{
  "num_hidden_layers": 14,
  "moe_layers": [1, 2, 3, 4, 5, 6, 7, 8, 9, 10, 11, 12, 13],
  "normalize_top_k": true,
  "routed_scale": 1.0,
  "norm": "rmsnorm",
  "optimizer": "muon",
  "beta1": 0.93,
  "max_grad_norm": 1.0,
  "max_steps": 8222
}
Below are experts of layer 5 (counted from 0) of a mixture-of-experts language model. Rows are named gate (a neuron's input weights, with its number), up (a neuron's input weights, with its number), down (a neuron's output weights, with its number) and show model dimensions 40-79. Each number is 128 + 24 x the weight over its row's rms, rounded and kept within 0 to 255. Numbers have three digits each.
Before each expert's rows: "comes before" lists some tokens at least twice as common just after its tokens as in all text; "comes after" lists some tokens at least twice as common just before its tokens as in all text. This comes from a sample of Wikipedia text that the model never trained on. Tokens count by the router's weight.

# expert 0
comes before: " |", "0", " ", ";", "–", "5"
comes after: " ", " |", "1", "2", "0", "3"
gate0:110154116128088138186116120130115136150128127133154123145124123113137072124150154105106120120117094097144145142135144097
up0:138155137121126150150141144137134099110126117115123190125093128128137144121118160113154103095100133126147077105120151173
down0:106138124158145096084177187086120112177163130149149128120136136108114122138103149121120144147127143103096139104134108125
gate1:125135135146126136131127167126120150096117146139149120130079098134142165098150130145131120117111079116144095090138116104
up1:121131113157161136155120082129120111135153120132140130160148132133142153140120165157121146141111127150059118100079142129
down1:108138120158106141127129124137157105100114137118102152119095142147162120115121105094107148109141116112131115109138148149
gate2:123131126126104144123147107115137142113181132181135160117104158152138125167112126139116104164111166104154133123177118145
up2:154159116160138102115127113137149115148130112163135109140084144092169084139146144141133130161143193105150130185137093116
down2:122110133159110100119146112152137146142135131092118105083155098131126151134091104131124142145131204103123102124122100140

# expert 24
comes before: "1", "2", "3", "4", "5", "6"
comes after: " |", "|", ":", ";", " in", " /"
gate0:109116142120080116160090100129135108157131112160091131149126126143149095118136133111150102156136107118097145162138113135
up0:131069134107083124193128155110152104097144136126131111098120132136092131157132100127139149104143127095135137150114122142
down0:117130119103131136134083146088150119175118144138130112107091114120130171160141131160164079092121142127119147108143153098
gate1:096145115121141120142118115141104109097114127141113135124162114095125136085116131121177131126144106129121102124139113154
up1:092120144131100162109113125138165144138125113072101130082150129111155086137116162110116123104136157151140168132162111158
down1:123143133143154121097106130143149157123115144116108084113147153156141127098207120140108116117120196137081126130161147150
gate2:114105132132115122149147154115124108139119128152124104199105123160127144134130136150144140142122115047118104133142131149
up2:125100148118111140150115147158098140111089139135112176105106131117135133152134130126111155133118133136148147130144139108
down2:124099142080122174101122106130157118095151129115127136092171132155177146149151089101139170131150125114090112122128074122

# expert 26
comes before: " |", "0", ".", "′", "″", ")"
comes after: " ", " |", "′", "°", " (", "4"
gate0:143117144114133135149095117133103148113090117151109157165142117105130174123154118114140139095153131124159123122108095173
up0:157119134155097125124115106131128144141118136122168114098117147114114097128102138160151126083135087126140154100131131155
down0:145131126157144083103133155152097181126158125159138138173073151078100151124088155119163087074080121115167128133147147139
gate1:151134114132126134172063122150101101132083123102118122118158119118109158123161138113118102120145154142157129122111122112
up1:116113147141156135158134100128060156148146076123103124119092097105173152137134089167126126107105156143127144109115096121
down1:116110137099100127113140150112111124173110125154163139149135150109102141105141143126161113110142150098124123127121110131
gate2:084083148124143196104113151112144111121116122149136141159139132134100123124132106155148173136103170114151141121137116086
up2:120133134112105150157131122098132129157122142127099173118162145157120136125130157104131121103122140118115112158165128106
down2:121134125138152170180098145167072142103128163161159124161092105177136122144171110118128113169131144136131171120099085119

# expert 6
comes before: "\n", " |", " is", " =", "°"
comes after: "0", "6", "5", "3", "7", "4"
gate0:132102146132092112116159096099134138114080121136133129130112134135156120117133096109147151103111145106111112136134158165
up0:120131132115141140167133112120140122122180093129102115153110132113125134126145175157111126114138138102163166097159151138
down0:103116116140165094137150117137163134124135151098148169126129126135068120113130127116114118119101123103108115132091138164
gate1:131095130114133137116129149173169151135141149135115132104144127148140118141105143108166134097124157127174142155125104127
up1:135145174131164147109122126167089151130149127119185120143104147155172123116152087127186119144160120128157159171129180127
down1:120146120159108156149129135095142141129135152133137119080076130147150148175130126126135105148142125139155146134135138144
gate2:138112132109143128170166142124125116132111117102130063152157092148115164175148147113109143150147102145090118100165120112
up2:108082129129103152134133143103144128137153128119129112141165129141124069117140127132144134115146143161141117119168141136
down2:123120106128116098200102147135159176147124158108137128150086107117104139138110157117116120122133096114094124097074156157

# expert 27
comes before: "0", "1", " |", "2", "9", "8"
comes after: "1", " ", "9", "–", "8", " ("
gate0:095096130123098167123126139112121117165133141146141130135167105105146138168066172105108121106091150169137161169097136134
up0:108136138117120108127110138093119118157162146127124164140166137148125123119151089116143157128134107136107128097093114133
down0:150119139158103132136138098135183104120147168116103122198162153130102164144160124098159127114124078144133159123122173091
gate1:121117134106173136133157144171136155163105131119120092118102148120119122137156123103154100172120140118148149140137127120
up1:158133112135144135166121133113083120109114113105101161123127145131149159135075134141094163133144120135112131123137096152
down1:131153121107166131133130156089089116121126145124145098100080157154136131122196129141133182113111086107138118131140116144
gate2:122092136151127140159153131097135135112096102111128161156144135144135146104103133132128111100130120132132158127120119129
up2:116069086161130150132131096104121139151167106146130129127139152119093120092128131119148169119119136138135138163113150160
down2:148133126139115127112084194161147141088148182128097128143122103132152126151123117141121087121122076170132123123131088144

# expert 13
comes before: "0", "9", "8", " |", "5", "7"
comes after: " ", "1", "2", "0", "9", "–"
gate0:172100128152113101121119132138120126119137111152140105115133158135136133114141134145121152128095119122131161125113135125
up0:106151123094178121121118124089148079137156114162155123119125129113127092130146119126105130120158113138117147127093126135
down0:103162117137097113158141129164152138139119106125095151136101149140104129160139155142155127095153076115119165109165091132
gate1:077166144146136151125114117138137130116096153103135129068119117114134106112124102156125113117132161154138116138138123124
up1:183193144126135156140128136119147158145113137097147155194097129140117206093118131170085057119120136126159135124130126148
down1:122092131175122141122098136132124151145164089128113104115112178139109123114150105134131144157135119110139195143108140159
gate2:121133114158105140107148129109163115151140110156123145133158130097154156115141111132105108085119104155125144147135093094
up2:132160153105126135131153068133148148133123160174121207129136147123139100100132117130162126123131155141169140099111127181
down2:162136141130144108123178125163169077118121076088105096076136149127096145115108136139137154171164133164067131124098132127

# expert 18
comes before: "|", "-", "\n", "==", "The", "==="
comes after: "\n", ".", " |", "==", ")", " ="
gate0:151092094123132122109115150087116106124163140119157124089125152108114120140107113159159132135135074126138122142140122145
up0:134122126134128123077134111119100124167112160143148172127118131153137111135148121154139114149144159131146129105131121128
down0:154133129116115113080119101153122124177148136095137130152153126143147141138122134134113120141128201122129143134137083148
gate1:147148095191133087164103134108178075169109123105103132091125142120096169180138119145165124117133128139077140137111096123
up1:118104123101148078139138106129145140122107105126167098104125115138121105104144139143100120082118173088123116097103135124
down1:157137126110096117165179147131141155097100098144123126172092145078096092080094189127106161140157139102103140120144136137
gate2:109143105109095115124092131112119153112120109129115090132153169130141128138112109129078099169097124090150132179120147125
up2:115121119124133104160142111100154096134095119152118127107115138121099189122134124136145152119134104121097088126156128179
down2:071137137154138104104139092100121146125149051126125143109115146159107147122139122122127147097142114151152105077153137146

# expert 2
comes before: "0", ",", ".", "9", "8", "7"
comes after: "2", "0", "1", "9", "'", "8"
gate0:137084166165122137097157187144116122121131144095141127165100137121112126150112122105115110159124168162151123181113119105
up0:131119104077150132150088131132107135108132132093105129163161132152139107156137108102108114141123161119110111063090138176
down0:112133119120138144149140097131120155114143145133139135131138095135138108141122055142123109134085099108139116153170108123
gate1:132144132083122158091155104064111111145078142117157160126155120137080121124143142100091122132145159114114131129154117122
up1:149175168129087170146174136150106136114114130141098120091093163174122102117170160087159145140137105056142126125130128190
down1:145122142134107093092113116092099128103090103122066156162110135103104099172154100121089167110124147139137130097134130123
gate2:152100153113105098147146147088101112147114135109110139107114108143105116128158123136130098137123175133111130128154128098
up2:109133145107113115118097138075160159134162127116100149120106083192107113124128082098130143128116112091117103140134098130
down2:124134142142121118158151114134112097143116144133135134035099110099139131113157124092127184141118166148082107144161126123

# expert 4
comes before: " ", ":", " Total", " L", " No", " Party"
comes after: "\n", " (", " Preceded", " \"", " Succeeded", "ed"
gate0:178154118125103114164105099135148101134109149100107163050080144125102148125122148127124149141124133109165135194134118136
up0:107151143114124146084135103150137149139126097153138152123155126114089106126113124106108131122127134151121125118139114136
down0:143136111116154129100131159134062084142111158130121113217112131166151107122092134120155128138099110145144120174171092143
gate1:141128095125142120121121123141145080098198142134095132100124142109132155154165094117120137097123117140152142121134116151
up1:130107143125118155152114161092124127134174117101121131080167128126124096108143131140096121142101115144117129135112111094
down1:121116114100122156121162127147101105107109141118147134144166116118158169117089132152122169110139168106122125144112142106
gate2:151136107117091115162162148148114133145145124104102110145117137123147096141148128136099145123145146159151110104118132135
up2:143097126140150137108104118147118094128122168096118170139169149065086125142145109129117110127128122136106159155133134124
down2:108142122155182116137117165098154123094148098104094138124128135070147148145189090116131122141150062140115128144105115150

# expert 30
comes before: " ", "\n", " —", " \"", " W", " +"
comes after: "\n", ")", "3", "%", "4", " —"
gate0:118075129122131134101152133106143134140144144125116116109124141164095068134107123112091105158126153129117120102110134122
up0:129150121160103129119120120125113130130130118143121137139121125088139167160163118121131146128122123132118166135167144088
down0:133092159105097143174123102150124117156122137117092117070123133067136120141154121134175127138118087135118166123127115124
gate1:143112108100146131108093144111140099111130132146133119086128146148143049125104115111136107158124180134167151154126124130
up1:122153125117153106172147134149133190086109123141129150138103137131095148148116139100159100123109152148109123139114142144
down1:141119120122129142207155150145145126138152138093135126106130117125139098161104176127123134125110106175049117113090136095
gate2:115084124127119131114114121153143137134148083096141120058090128115101144143139122133139141141124111118126136137136106153
up2:128129137087112138094147150108113142148111152148100131117115151148121111092129098133120132120131123124154093131099153146
down2:138124131128147133139101143137115146115125075107134181128079106117132105115148159127112129136147105092127156103153126138